Experts of a small language model.
Experts: 8 picks a token, a sigmoid router.
Training: 340M tokens, 5182 steps.
Below are experts of layer 2 (counted from 0) of a mixture-of-experts language model. Rows are named router (the router's row for the expert), gate (a neuron's input weights, with its number), up (a neuron's input weights, with its number) and show model dimensions 0-159. Each number is 500 + 50 x the weight over its row's rms, rounded and kept within 0 to 999. Numbers have three digits each.
Before each expert's rows: a language model's description of what the expert responds to. This comes from a sample of Wikipedia text that the model never trained on.

# expert 40
Word endings and commas
router:483593498507584498484417363421490521433528502599562464575546438525539449555485488506458461478407364523496510448499553458557538536403489469508508513525507453462485579456450535468531542492490528486450564446421541490495584548407486365442547551565515436495534457491435492473522494497420514471507492457499404481428509541494454422521530503454536565520570441503466480388465498503546496516459485472521595492538506484521549386516470516622540525501537453372503491524503485454581536450443476
gate2:445544427506513559471455420591469451472535508622520554465500482475478491543428573547464433465519438468435533479542520506567521547461471521470423556440585545507562565535520616445453505548550448502492491416583479585538622536514502471467524509531493440454439583556545496468485561542415581456511542588425448489458465514578502454554533494450595532446489595468399515512465522501544466567391500547526472506475503472515554369527517491546572460532522488499494439514472575475476469438447433
up2:476494523473468518422492343481431537529565372600544475526471478551487462548503539563446403506488470514488496441505480498477478593368471500464470532545512573535473572468422488487413448472529561475519417451548495556572474525508522426480537531584537533587500485571538496477505536481522540430662536494440430536496543482528456500503469522557562594409446481541444482446526462462398501478515505546416553544449543560464551455410458504483547537519523505539511444524454578442547494490435474
gate3:533487475504510469543557592553469491510548545488418517573520478527525502441537524458403505475497441422558560479498464482513556635454533557527451540465500515525569477542461519413466448426535458484598441476544532489444468453547469443409484559558570602626497461514512494428455531442446547548565500504460566449523465600480458422539534543396582580444480416460567496513538439531582492494435479556507555467529506530442499580465463487510576531480539430406523526550585412500464514472445509
up3:510472564488456557405464493529516499486457481469418444541479490513455420461542584483541469590551565567544472467489548497609531401462464456442511534430503536550539398543499516544441460638527543452479445509501376535523547512557446445499518574499528521477506489466528376524570507513447458560555512652449495512453443439522511521493518466422493540493541365481465505526480556430473543571482479518490505553480523503468437524598452505593552455507514529542596527562473555499467434480597524
gate4:474534492493534495462467506510503478565513543520457554397462447529494493503522470472561496544501504470507450518480513518478447430495472494577510448547511644395338538522531505498487511541604455418564540487538500477503574517495595428541427542480486473586528506522451509562453544545464448490494519400534512541473561493470446472448478608427531561590443383537414424421559396463566549563516509510573580475510555490482465426562550484463531491395556438531476450468534562465503552493475435
up4:492497449517604522580529406542357511548520536459558406598427514514419539628468504460465512562503423471480530471536570504471539571532518513536481506521480447478486526568513513532451519491412470574532541552461526485561421445400470473515484487503549519374545463465492528408496589470491425505558533580500531495584440540491523510605483554454467535581485471522552604529463582486399508464482514516506471492508588486531475447457417536517550463467505460512548572551529436554505456476561416
gate5:383505501552423492439532489493486464527447519441478473551570545490507452535567465559459542465496590514444545511475471538576459581553608459526508543526525536514531453506427489499475447623471381575439526501539459564526458511465488372433475565488476612497494472544423486516460521480373589504423484475547485472491455479455518386513462507437515524565504504556541488483504607495450553516576423473445477474531527502567454625499480542482523559476501508482512561509524489380536435511540401
up5:430392499467536461452540497461463384498495567519490494484474502526506531560529540523436515504469517572499458475560563547584470533594475442561534501480511456486638495462504500476412508515500441467452505518561509590509418487475424491418435473492397585454473535552504505439415564537415519557534496432566495587524520536529514446539463456420565518593624479487466620556512577489569563470512421431424403518550562494500538510498508477558502547471491543446524446462466533480472474539479396
gate6:459431504478515486416598582505649494535475506394499519539570443466531540477447560466442520457448538458490434471515535476481562499525455450473488571504569447505481439561570416451510527458519488558363493474495522451464549503557521583501472568485473511530511527567563547501558581470513565585472494580642487435462541401435482440479490535453530442461488453488493488563416565518530571515479552562520439455435517469453444454462560472487561413518580603540498473507486450497441459471511568
up6:477493583427520492447587577556546464545471401476465452527556484529546445436512568462439550532506506416553542425561518523537517458490484527552459529539526497542510326488498369478533477506508510447457430538562481463426422475516452481441518572398495551500471517468527566427568511478553486549417546441564444470456523442495466469478553484449519425461494445462499459512403529488504553444512476458482574445480446494481485436365486444466523552460539541481508440501583552513360426470502548
gate7:489497465501546576497569533438516471470571466541480422616459399412496449532478496521445587494399503384518429478496516538477450477466440424486483460566514517455434526483399426424416518507468454455527451556417450480573489470426566522458510530543515515558608461534395550436494561448478514481499488504537490480454495449391555543542507584515439488509454484480564393591507467483538526561465509489526525469541552546465480422434559535440473502509467462501505561511459554616595566468492540
up7:458533455549482522493556555410526595557563451371444483455562449452588510518521542470551486407444548518492493441502438547476455547562488536424510465562484471520475515525556500398455525498461472419453555490433504479500526434512462472475506511486491535494479492446450536521513427442525562475469548465425479514513486564431483477553492546607499486514498490498581520630388570464498588492565602532501416490466425528485430516471467520510529479477487570482482436489581332514473419538630497
gate8:476451498417466490498490564539532518521516527459477490528476501570575421456419541536519520445494470520565547496563434476594563435474507428581473633457543541536513477548513507514448590604511575446497571486498390491408497484451521431485455487556584508503527491427534505496511603569493511512537451464453497408423420559460431444444483485556508519443559542473494529522532503582517515484485563538504524530463491510538566499477541529571599459500335412455545561517475457461372442496478541
up8:503575554467535601558572529517529544537524391571454471469460423581533521447489439494490577574459509531566485474444431453349469538465499480471521419494494468518552481405498434484486427546476577506482530533384470541446488538416451481526497499456584615467489515461501572494475538516559536515522544377443466495433450521476522486558572556563519461525522465486576484450493468450496422556560568486449559504452540390482575510423416476480575414509530449489513487518445483526550524489548560
gate9:442549491505514512531362577482572526492490512463618495499449463572510414480469578500536586536432467400521486490566443492531539497451412532596470487549504472473377588511388523462463513454492575476523476454501605393562600568440500580544537477572568454464507460514533484506491459546466529478560417481529478428381470518512475456503505507493486596409471495571467532490445491509484476496459511513492515571559503423499535393452496477550540423502460526487497572543569543532492521512448446
up9:445566482457466458523429547516431478446469455455594464549442502619543492462465574557480483455462474581430494434492555509511426471461500541526506522439510405487403456506467417494530491517504448452511477482471551508531558429458613589491515547553483439452493432583559566489510489451467421442530482501454500533473495469433480532497440513428433570520454534512432467395439475455433476468524591412542484555535520450497405473515613482465569529495466397452469600571515562461479532470561414
gate10:484565445461473509466502503517494543391551476580568493546560476490475528513448478538512513448492392563568457458562625465469524423474502442495546551504446478497522496551476527535505520446449517604495562528442528524476443465523472508528511483593457581380524446447527484484480574626494431467615410525537396608495558551466523458443470555606534511512512551477478538452499485466483350424502511493571536543445558448506435491480509564496559518552496504543460546507484561415533415473449468
up10:499456503531484465578496504487521424488548431437552489439541493486442538545424455521439497480487485531523445570477640446489518512519526418485511459503468485436624562563528549431483410421427452516424501564508494526482469494520434493509509490511430569520598583595490461472446419599428446438556500453506402484617487538514413527484486590522494453598539475454529535502571478480485437480494429541522429560402498432488463417497483530517463486486574555501425551583465491571522490507444555
gate11:575514469469574469438507465521529506496573506501540563522476437521488521473425416497394424497481517536554499465469524485526508519468492504498558426515572500549520456414479549487525469443560579523525486524456665548466457431476443460529507536416458567498516423507449475447432538451654537476568508426510539487534441494445547541482508573458505408491567483446473562522452449529480461495594416555504460586403582461505509572464519550512488434415585490526450406576427453504411484460480502
up11:538442495467438512494434528517491516559544450563496480414564590565410374575490441490503471539499419506513475540477490519541557600482502582510510500543466490543501429507510549442446557524501553437553391545486466458515656540486460488408528458456492511513525426565459502560478513519522599523574525538529473475420517544496483416447494506488418460546452506435562540499496440566382537518474493577480531503439508474644439497502563524562562475582467506419434496482488611556507485506504548
gate12:500513402496510544534542492610609471510499506457500555518550476516499510500451514511569466476424479514545528522432528512463536454421568507455593465436500406612469550541524450455499551513446509478591500420497439506424501423616548480481476565573504479508462482581473479527577421537497557548496499489503547501514517425539541526560492397531471475476579461483485461552572548629553570566600556537511438511511510459421457565455525589458515550577457525401500547527395528507411497525552461
up12:515522424486461631398523442553548525532478642510452559531511534501500596570473550476468502557507447489506557598498590501497565390502457476476552520495478511551491544481539454531441539525487569510509550459516460474519518465549607440562438426545547511492551520523497416559482445614492573558552464513491527518498528545596455538575459508454473413471629415480432488531420553491518456525435511571517507538505441555550532437511581507410547445524455519389540501540477523525460494505513557
gate13:491526485456409454468632478457531551390462515551453574569584422511557553517490529418515339475460461651573491531593490494512528414522478599550443483578542449499487448487527482413435492529591541456569545482544516517445488555482473539466468461513495479523483522523578510465523543427480476506550456476561507545468433510492484463460514389516566517461494492528487547474486488561574405464562526443477503457520464558434515463550451429443524498460494601514556421518593552500508513532540469
up13:610542454523467561577462479463463463539512579434536534547536473505427511547473516561480455458546546487483508600543482478429544462500517444564518589509555373483510553513509606574573531473538502514501567543474432564501439526479483490559515535463561509431533552490411417510531519469495461483466454460582578581567560497530491466495454534381483525528625502525537606533482540546487485509471487479549489478493526524628556426506492522563468498451626512516527557471635489418521573472535457
gate14:479555556542537424425536515583491506473552540516447445479541451503527488533520541465541505429557581453605547552491516458566470478513493455511612520478506518536473415461492515463427456520464493489481417531593586476472511528531425513533492408548550515562493499453537470450538484454536602499556640427519468509420435543466422502512516495496560577472443510464548609607471544525507467469443461428485537506502460534485481394469477355477575438487507416502570521468591494444437447581473522
up14:456528538454418465526362564468530480507460499477511391522480452536517487487416526519542580500485489564473524492526517587539512437571491503455543497431401447468399502516466457562464539421491450430591575501478438493453552636404425502522500547439472527527470430371484512591595467556433453546522453658537488544503538482430495490453562532563485487501499455479524471437531534557557553477525499528466548495548525497487502520530615496485516513562457509452513566499558479519395504450465475
gate15:473531480500569517528538452444470645518506498519512344520458496535465458557531445485531456514507475507465454440543487522515512570437574544530432511572641434499521479579463524500543482516500468560517576519492436504461425441526455459441404541540528472480547490520499353430474512450520530520457448470512530528449464537476415502450496533498458474456486407449459498540473527476501504522530490535453419431547486503468586578409416541467624533527518461512460550532579538539576427386596453
up15:543512568462485528456496491502544454578518520527514533557429491404491524475508519480507482499523543653454545536464528449583521487459444481451502489506541541416510494414435447404567548386488435424481442534517532481509464491459456544492499498463499395460519405518427458484537573483503424601539446486472555541569491566430463539516506637540408477637526567400585522513434589504504466476502370527503487605496492542468496473505513465423498478499564510508472413489521526468536556481513486

# expert 43
Commas, plural endings
router:461483513497542535497460463457504567500514484613466441551563482583501536544475492532501506479453442524501570469466526452564522480457457460442421507573501421434449546458553618471477529452472566465397570505501536469545559557467487433440534524541513422490478422488502507500593436541458505515539467466485427453513526533492440451503489536464530494514633440432480547403413519492430539498538519441500664484547489384495549392518503458613523551519534504471504531553544465481530661530485500
gate2:459483516425513462501570503391502517504487537504502567557489531462476542500608547407547517526467503433542497525453519437567591523511437491518486462513519464487529561547601455480541467664574512581480559499565500509534473422465578540441530576604420510458563585443514464521459524508456522484474487496558520460535541488550519492464498471506545497511569542478529582547544526523531634554568442477600428461519530424473397500448452448509399599459550538443527474563440410452480515470505538
up2:534491528583475472477461533481542522509532448507493505563513492528495489384517501534563631566561481490600481441557539514580541413421517496565433572539522544483507473488468529416569514550536557406506534496435505492489477478547506531620408538505476436526493482554566462566524580499538553542440561395599408529376489489515424582488513505569480504468530439524512378489471576493508543522510509400549563489512422453539426502460453507512577487517418492450460485548566583473446501508477538
gate3:473482534489417572471527443576460496558371391534565456490497500537508477551505531409512515523468448499503413438482526491500435482456550538544484515499629433396528489485545562467558557521445480463465578532442499497555552588478547421465547501487620620512466458522418567496476521476502443517510497543494485503482532453498459492487446575424503574556582497492577542391527488467454489468532540527523515412466516464572443478476554556436527600487547510502617576496552533518564486559531399
up3:550607457607452493418457471544531521532536441388573512485495434579569514480524499540416466539528418547467559452395471536541463540494530554483443489540499549497494484523594449534516569471469603543521457462453481530551582506488472566607521559527476508508494458603485565560551486499556522361461567487509525521532467440509473516474511478542510642458457537497466446424467500438510447496448524466497490453471492513464520531579479560583631446533507525511558454498429548575492482516530612
gate4:544488575493439502449473478484465563525435441536374570511575468486431400442519545538591596454535414548496464471528504607460488518428526492536461463497481485461517535500513606458516509498556550401504417511550494453586507537561528499533505459509538461529505522619546481563538520453427493517463514457432436456542488463430420538576577500498559530575497524496510542580518458528557541477458515496539605564507453522539438580450524494491599599544597430535477500457558466480614509561499530
up4:568561519485517507514623488553455528608388527574523510542473604488471417455601467591503470464561447491502573477567462528452483556483501541543497476380508389546455503411503499518539458525409568538549472479427547471548468493478467475539456467507596482561426464473481598536516496445516536473483461525471513544497373548501531456527447509420463549508519581498493523480582417483422511469401430500453534500484434554489598547577469517376478521523518504506580506494526484441495562480490509
gate5:463483579524486501504470522551542433414512468477443485460533478490534518473580503497531448479475456536473572447443526448502502508511549490514457462466469526518504467533556566385391542560408486524487478523508594518406535498492534616456554588471448483497463466519585500450544547442530507631430520396458355477516553413522507546553485459539571512583517571430440529523434543490464534530521511424553447571450544463517387469491435515535497511483521548557554497511594490553400594523545441
up5:498510473568492475528464504566552577385570425588636506490495487584502658537444466533453488550476491386500544431545446487532561449488467485493518545391538507464466517495495555493526485468472509523496504461490436493450476429419471445582470489532464532483526469517465563556509503615604431467491493466530512544452535537568441399446510516471520575376557461541561513442479506508586495500477507525483619491473465527502593494520487531499504448611430499512566491493557533608532482512443469
gate6:460393491613586513498372500412440568630467532529545447507473438476559442508555463507407481467429542495477576469528531505528361463497410441534450397549473468502499517442439508524555397490478450479460459479458465536461487422449467514471528507501507441557506507518439535401533437489499490440479505481518514491532431471491415507525460407476544478426561523566461468482406530404553495423548507478484444455514571463366505490524468547525534527481453469446429495450462525493526530534423478
up6:506566398432495430483505582462482440530564512420557553417533485506509407488514468396433494487455558524416497496556456473429543527429519536436541528511486507448460458650531513499514548477458364411585501539565517572455492558512512525478504529424368627559515462420491528470467569488491481460560534538464538524460533450494465535462505501545477479477432506546500500584502481450469531486461528518560473496473469517530466564482464454447541483368493378508562491401471576555474544497463495
gate7:517533546460546500558519499403476564493378400541476470497489513494503555597539591444552540482455476543517527518564464565590582531496466390455465503372539400469479478506536492537572486532503538457553501490453477502467476514484460528522537479472534459530458460440442489553514461533436501499604475542505586534554556589459529411499505425417544474535600436417524578511483515541494559503500455449435526605463385559504557384501458522460504437519437567498471540541483426546411482513532485
up7:496474480448475417461465518562480522492556436463533544389449503508468502502442438549498464490475482523532539408462543455459499550446523536570493537526480478548472561422646559488450462426493445451499454519580425391568458445493500502428586520595460522491515471524476512491503535518618475484507534466397406474487500425487469555475499553500475476469441630497436424495480444531553549446501501479552450445456531422513489466434592506504436561527586495559583461410515587507486448527377480
gate8:477463418505469452492566444386500528584486538595532442556489574475545539555476499521496511468487516512454448566491563501548560499528371466511412455479511431473510486450477453468513462469575532444474589627527400508462568568508537485400508535507542435481511508505367520534524540513537507597455488569491501504580506540498519390521483476459507499509627530496499482415500546594539462540548403542460519444511521549421587524510594404436455516505499537482546426487482528465439574549501510
up8:511459443461483519505512544479604470585482494563512540466444607428525547556590460463478521460447519451550487517466549454500470452485488414452394484472542477385488421479496402531539401337554396477554452463468542470465612537508462455433545493533544409549519439398451437442532527482500457529468459515433568541583458570474515478459510596506422443462560516438549541484495463512498481438548540540421483473486442486483477516440470472410449479487501487533530485484556559565475561489467513
gate9:382542479418524486561485579563637554469498434522565497524518499509427559456481497550521647454531565541422560470547505539540541448577519561434480530554489531441496444479510426536523487502476489490418577498515526489482588537503513391491508538490503531504478375498514479557486539540500481525429409413576573439398565436459496506497521513451456546496551395469465507460417501497543507547492551471486600486517590406487453407461520443485508473504416490495451579423513550470503526462494511
up9:441492507492459465452467444566545534500490543473451544487554480436599596509493538481430519474533470471449479467544590563459502476435503531547402488461434449478573495550512476468453535478508471578391574525537566488500553500479470453553505476464393446385466546501494439494414600568449441574475475562499478540494426635381448544521455507449513557470554495528538444530503588564554557474507470440446505530506568466471515440616576485512453441426529587430477458455453476534490444508503441
gate10:511544559445375422435502512495446490438467485543522581485585408562448548552471607509439487465432515556515513578465547453466568487545441563525499471533501521471495503479498412528542438515501437441488415557459497504442459482476569478448593466599514428514499385590553490460504514513418588542512527552584552536534449480488527501494541565448435505464495454482491474448563474595595504489591543486488583495376535497468370454487496560441517513442503517436585474548483483479527533466544488
up10:474520501540426445521455400445530503461492490492514553491410540483533493559494528442460414550489561481493429490479423534577506450594454487540530501513483493565635472483497504492452535593505548529436524407524442480528486466494412501498559481553405440419552573550502543574536378473452539468534460495509498473529453415502476431509515467505569525538516418528496495557593504404483515500486382481549462515476471531532535564561564482498458515486466594414591477550566493532448366475508624
gate11:573527423412427422569486574471466551457554520580509500580584494564516495480493565491503509479524524549492435454469531541480477414462553495566423580459476543498491544465451554498566555467485512432543477534490470546578494509522636551437523588605510489540536513536472608559486523400531466494514469480402503470486530529493404471485506456563491542483509506540495504512546446574345482477505533573515550489495459539562495547473647455468551509566493539416513408511556466564573564468501453
up11:508527520521479470470475508439543498514373522477523544435530601511456476553606533567520581568388484518484450447508529518564538512558489530490573467484439558484551524602497503436417467455507503521525593466461558503531496554528579584522586533541473443481438485476429484625509498434445488483541587552553500466450510483443493605461464537461464557520468502501558417543591545518554528469521536445548489507550590469541396529538509421619531493493479488460479493432389450461456526396526459
gate12:523478478467558571481504472475451492492550528538467463514529495457500579520622482431442527540570432457474484531419512571439491464412663455528427456490501625483586464535432521512429525507481489486508578557530498595477553532493480440531481533482542579558506521449570436552468535511450661495540492437469545532495553530561544521513551518497588473566516479598533526564502578491558470507461599536521444506532482396543450506552448561607495530427440554560492503537578489483515543492487491
up12:572502441453380474518458433426528481488489596476451462545511584433460573589473535488532528516475521573534464550555560449478490418454534458496456465525464556501532487501519500478524549519486538589453509466525546566546419524496496522509571454403419496435494560508514455491544436585441526416572572618524545488585591503528464559488460528410493557585521384489614465509454447569527496522498509551478433541566502551555517442473502487479504473463552575561525416504415456479490515417429558
gate13:507574568499551470544437498508464478527478501646564472481596488529546502505460496530530496476510508454474567595492497414352515460479462485478421539537491452391516605604565561464609486413444473468548494493534502453523439442461471461595473578551528469463495520523457562460536533500504419554466488423482560471526500516519444476500438496455465478420517503478583488447429518483424559398525541470556566485495384473519471425495398553432531516451466535476473609487548494556530554484474473
up13:509476495575507570437655418450464472442481467428529495511525430539534424555536499464529439565440450537496423467529458519562563542425443439568581460494476551620497491463531468546495491533509457443500546566450457533472539530529513475544563480545564578496508492434507521621531610490529550468486614494534482485369537468541552516487561448493538540580475647506477503485502450476460511548496411582415475483525562440484499488545512607465474508486550539549521432472502488417523456501505471
gate14:448412428468504477461502435508373514528515526543593511563534550541446495543514519455533439542546500463507416442575572493601509507530429507498552587451524500518528526503535545482483436326470574443424498530466457515459513578486412490461534559526531522514422467546426574513394554585452411474505499482462468454450459551538372471441508509407516355564493460458585552482518493534535495531566442532512556454573477457480506454505473523492485456515503491464496479439522518509499544391504508
up14:416526470509567495503498505490442479506591433515571470462442440571493457449604491402447533526602626566527522427463498438494583534434550525464523446560484459517455540557487509501551417494493555423515511546565472489587493492540542586496461554476440584508466502505468489480510560407434514501464494432463493508417487480550459530405529459558452398444460461564408507503539503483390462565448489479511418425579525438572451555495525568547543517423545521517449436465525536448487503466548587
gate15:540529595501431553475559453481491479472521516549484541526521534519501501397547501482492486484499461547548542417471569526495501480444497426422436528586456580521520395543620571558412565404514474496437513543547443457518485449460511508491468471481496575566479510501586461512592630511529398466555495450440389552537467483504447505488577547506505434536578585456409561457616534484532548475467534511554490437525513424538510511537581533517586513532511521521569475512520499469510538434396582
up15:457520538490552597517493565419467517519554499610506483509562508574481485485464598504520541526601480459539604448575431496438504430480517481525500486503339503444428593491560554521561573529495473539496442543527492588516455540480400508502532536516513577472551520500567492550394600464395458493571500450523405472450526460535472467479548426476491437414488374551461488480523528642497476448493479468497559554501510486513485498500493477523573499573439483547513475564553473530580519558471523

# expert 57
Table cells, numbers
router:599446473486593440487518499444526549438511533532508438531481447543438611456514503496543468482499468487510533481624538518415535547426502420493504464529443487505524532446514507509567549548454620402427585473517532441480520543469408480438547528570522497529473524406511478520533610516516557542531423534496459451415589526456499464511572455434539520473547498536496550539450500682486504475506419444538509435490548448485597455480461497516517420511478506496505525416576466492524478498396603
gate0:462448439466553570489580523462453499511500461413465464504494462465542472447444584549566506447559563451520593513589449565559530541479468512480384508518578609487568449525520526532505524600487458432484534532438519448506536526415475551465572425492596509505505436415543469633442621476511471502524446528541473460500530389637512372492451461505584522529524462529514573523456519568470485583547479431528499498511522486465518531572453462542511476478501546553462466441506577510537508547503496
up0:529519448430436441385479495517510552502402468458523513550458538600485498535503602541500476513610500495568553457454506526516466586457562440434439536488456448423417473486473435396481578415478488559530539530605517494509447598490502440508508547514475416525512496423467468517572585612496537583468494573496586524487422525467546504473486547497491560509528506493519525431548496508490537529483556444474514578477459479546458552390451508525591520445468507517578430600461525429488486553396503
gate1:565424512510527433524588467531477496434512532557494497608527463577635647534522531343622567487522474598502546484550467433516489484557459382464436512537522618495476444429543430507538482473450499502485514560487546597516471550501477462554482482482517543637534530477499441457489534444570468511564537537486488471468475573532501459491494518418477549395520467486479547435502590534510536470505488503517539557534536494518519516540541464487482380501461479471551515510473562478551503528441585
up1:509515484472547528554486447584437499524530568477447515437506539514477575544510515537541564491457396442479472499537431494589500470472589521512447464494548561489550539437456493574487525447505599441470445519488492543494492584624400575539613537510602454434533541415416481504491475485480561455569540519436476492499501461422499438423602534439514547438517542446504485543529483576474538514556530523465558507416477484487512520604469446419502443471521476549531470450417430631477518435400510
gate2:515482578510455554553448474513552584565462511533540490610606459497465521465488459447439579469536460476481437538511519476560427581492393457513445412433575464445475553519455453483574493500525463431455439531509488523542429601535573496521489517467558425443478504452536531492518507448491542530491495521523499454488442535556408586461442453345472536587511505490488506478553480693450553522421483542473486502565519437468474445414530490532521462533501550550581497549582477560556524525497477
up2:434383513464468485508552515465517534474653489532554412547506475475419463561514463460490581494459473480498398544506593486521472498534460455491518468513439492511463449477490502507478443300502522536516527539522524504555500499432526553495476487564488515535563512450587500498536345527458412473586473524510508538545480554528502500517499446504454433488575517504460591485520498550521504477535531485421457420541464450525361451477535416611446512485444427541408459507489490593451463433520545
gate3:506518484419534503525500503477487497507514461487549526485481437478548539600505493512417439631365414537546451547550492503536438480434509451497539568564546565463536536523482489488557547536521541445486421530491483537459483583525448494459523483503534498465556603478408399479582584462508470484537524532443431467455440552406507468498467494505494572444557467453512505627445503567486420545488484407438380433476551506507502662510425527445506473491491486412473545440460543556449513457485562
up3:436518464461546485470535498469554470527408504486535508417496476502607455578452468460520513491381480470551545477577487574555458436501515417475474494519544459364565492491453417457549525576536498452498441583459498530474443595491497467564534459425606511496569506484485381453549599529451510505508498486545504518497528616433500501539491515427475525468524473519539563545525487449445351559470493464474435490563585514442538541543466507528547458401409509427438533501453486455506574421536540
gate4:599434465501484559547516523505479468508425565481548476474454488503449576582549446474533434519481492510466651477510513560455495480495641476470498506465428606491493425479519621514583523482457492543537506472495610449450570478492418542390464508511524502555423491430587531560599503427503565433602503471474498567555576573424517460497469537526479488544495545512494577503530476566426564492505472582529474463560583496396526437550436436418521484510497516438507472516506526521531490517453531
up4:532548510480454482495471470473519470489586485548410511509458531621557587471508462536581439521479538491476509409528561511594526448512518467469490500413526536534441491398592510547621429449459519435482479562506395540404571524538545500568479412451552485489506472519506562474472470420560495579492509461436440517549508525488505483403428440416536461466502433492480628502424503447427544524596523501521495532512591539535556459464440402467571507499540473458535483518538617534554504556516527
gate5:465494497501583525511511573457501436561512525584486536561494449581404500508520538547411487476553603531521518452511447518460559515467448513480490564463462510457570544481543438515585558459479636515511563451576533522593456547445464496458473552575578463527486514433503480583530514552501558538459508505523531415477551437473493470530563539560527474504541592609534475530423502559450467474457489464477538490568565514486531601533461466451481483439451582616394515448604513515562422433407482
up5:439551511484534534532596573482570608450504573558500516604414511471477548539528540498497537507518428591549424468539573509532464375470549483513503506499475466519547493548468549502465535648438583444401504500477481505577499574455533562582457439550500552463507524504577533541532565493470479454458441443585485366520562555456470484488471517474572442486502458493533486544518582555531567526410432457537544527514555417515418545522537521462466485493403409503471502477574484526524464440540550
gate6:571476462463479434538524535343472573494586561461524437448486461474543646490513463529583471593596430507416574521585482476468526481507518398494479501620490544484548581458509556462584462529477544379526562522482489519502486468493412543516458510517515467518449544411468537558408442480500474504587487489471498515436520490567492503589603399506482547486545471532551514553465515564475599483450483434453568478554557475428528488474493435501531470495487503507458531449557443499457519481468563
up6:513492499556568524479453474507446508488472537446519458447530497439593471513541557458500470487490566522484476513581587420514531507449427489463539547551477540505454461480468505583512559479500477478479448485431496503551440518519520493538567481467510521519501467526499483557465455491499559534449575638443410521450398392507446492548492500505610553533437525581508544333438567501461483411619586517428576528535460534501575396491532557450565537523447618475406537564468481522487504567560525
gate7:577590469462604493436523565484508580494414468506577475586550461547496531561553474481407430498531468537524589499569527553560564434499541528580524598481591460471466523509522497554561507540500541524480478541558475524525489511423368527536441556531522540554509522474520483467550631467490488502578509422480466497477463513453516489483475514535539505506568549447513572575473443461535485536418482475640407451569553452495560524477445522553581569462524594474530560490548399516526447488569458
up7:518512553470521467542503469500480526535502449565460526547417437514622474564544504517382556541504439436548532555561549522412500509539478510490544485454448586489492492508521465443518628509511520460575455474485594532468435503536583385484453517435461524538575453542550470506448478454487481496491471478430467514475427472495442474582480446467555538480481531524550491507434490532598369447357523536470510433445432520461512455392474524553505581428474482511522493462536334488489558450468447
gate8:470445556487501572524429526495542514471517578554406437530494488512463449510520429580431538440521469458508566432493509487510530406461453499565456503430395498458451432431529525498480492502545455498407484428471466410470493375530451538472429486506389588432498494510511506531622563519567467509497478568406458420440457566547539541506348514503401397484431531479492480541503455537560485462537520484494486538570612522509497458559409500514485515468499547526489436564476530514526521496400477
up8:496521482482500537430392501561492458538452465503475485492463590585545349408422491556474446423486488425533478511412427501543472578516512524483540529485525496511562460525510480532590489543583509533445482395518571571555545505562485475505548428409415472519533436540556508516564411461488519434429530518543531453408498503545557465520540495479548583527503510449511419498569424472514488533436568602531502494534536485587472597551547446523464414522469493431480501494420404536526540571543450
gate9:508454526528464492497486567439523577474507448475431488506394494478648550441478524503451486523408480599481474524536460552434558456529541497512436538464504487488573563558460538422563442432564564423484418508530425510462593515466449544440529505495421465555566442463492440405485571472536551537515514492436481492611520449485513510464553559565529606478493452560580554538537421517586554482496490470565558492505486441358474568560506478545510597457542479531512425558481477518478544529462547
up9:576487543487460528595519430476473479407515459514466579492543501481455445487473530487544509479536556426463515518441456498478474604489499474512438374552625550519566445464524657540496496508448512464413544462378572464470472450501487431536497498543550524491578531512515482520507381482513508491548485551541563535487561486530496499485495466525577523489538474605497519434477513541465484478543529466490468523490424467573595470571426513389509573493484416429515377468461584502532584504401550
gate10:523504497465455437496450536398461515443479424482526475508446565540567506457493555496524413543522540490486594525450501512435579516525483533595575465611473517522509451496557452421451420531440548485341517510515488464505460484503541489455462537490545531515590481586506544481425462625486509540426501618473441540495539574472553479525501509371506543497489455430447390428511550629583464506421431521521474431487515506548531515541474492502543526493515512433558484490520460553406460530437551
up10:457492470459427400528443498500518527486440504523466550506532548546485471463643510481607578569471505462485520551481492549560599497546381554387488502444489457430476508486580476498533578499553529531477504558474591554493501608501464497496530454489591605538534535549407545522596462505547516559451503512471441549480574518435538548441523456452528504540456503458564523533479510691521518515474438477417485524576556483446522502540457479455520515511430539582517562466520448462460575533459529
gate11:477482465560519501377628477590534568468521471528509546517557474567508468507462441536477513532493461460588456482541496464438513473551477427483507416537505508542529458400468585418599489414470371508446480510570563482513492542454482485529494506506446585587450416427500521458451561488460513521572564458561343540443491486543550524470510493462484414496449552448458570591467503547467445486507453483503530488592494503536394610388518522494464518505543505552556510472519474503581489480499548
up11:521498533505559470557621538511533501536418583498493578464472514493473506461514480450524412488530414526557422529540506504507422496563516543516546476566473510635555539511401557521549488503457462447505444515590534561576503520438545415502507471506541526544447509483489526530409659517443541476483587405477516489548431481557561504520489494561544521560598557531544462499610501514511481553475471544540458495632510453479474521526508535408532491535530501400518444577521502467578448410484598
gate12:385495504390501486504467483505499562469498465513395513443535520515516613361485502490625402436524548540514571463525619535491488591484458533487567474504516568546524511586533508540520524588517528513457503468494471478444452532428374449524491521495568502447507454468538540513499548421478465495480523444510467548474453545561526500624466462442537527576502578458526531551520507513436408572502563497582456503545483509537472584550482432643525469494396596495438506501478508492491515487505459
up12:505499447505391603544406535540480512509431473511472519518585491512538381499523586417416550529509428513507527534454504438531538527480458422578488438446564564444467507520432481519449469538456603478495473548454560478447450526431509600417560483576481543492534510543521491398552543517497609520511522451494488435585506481526524499474436451558483464424500470531517565350530535497457522458502491460482511618505476571511536541563558478483410457490520499458504519476421591476571485446611501
gate13:423496469455568506555399503407459431510432477440505512474503585504517548447426555504507564505556481477525415548468435477410537565489496521463589550488460546465474482550469490518519555439396541453505595518533534449494440580454473542525507545483590496431572505484569500603490467492491545564530494491520549481522509463526451594520507481504517459519515559529598483389499439550488526499563481464508418551447495426514495512602610571583521467593500557479442439364519411455504469535487583
up13:446470471546479549471455514576510502436458538477459554460559516450450542474564510514565484567410623568478494512559540556548477518522468488487491485488473508521403435487566585485425494520602490467440430565427478478506600532534531422478524484492483560513440521500598501476541518555444458498517549574451552536541624525584541479442504553531567534504490444439469399470522548581448456450488494500421574548539500585515472467537434471463484464474417507420468508532553625603420467493523396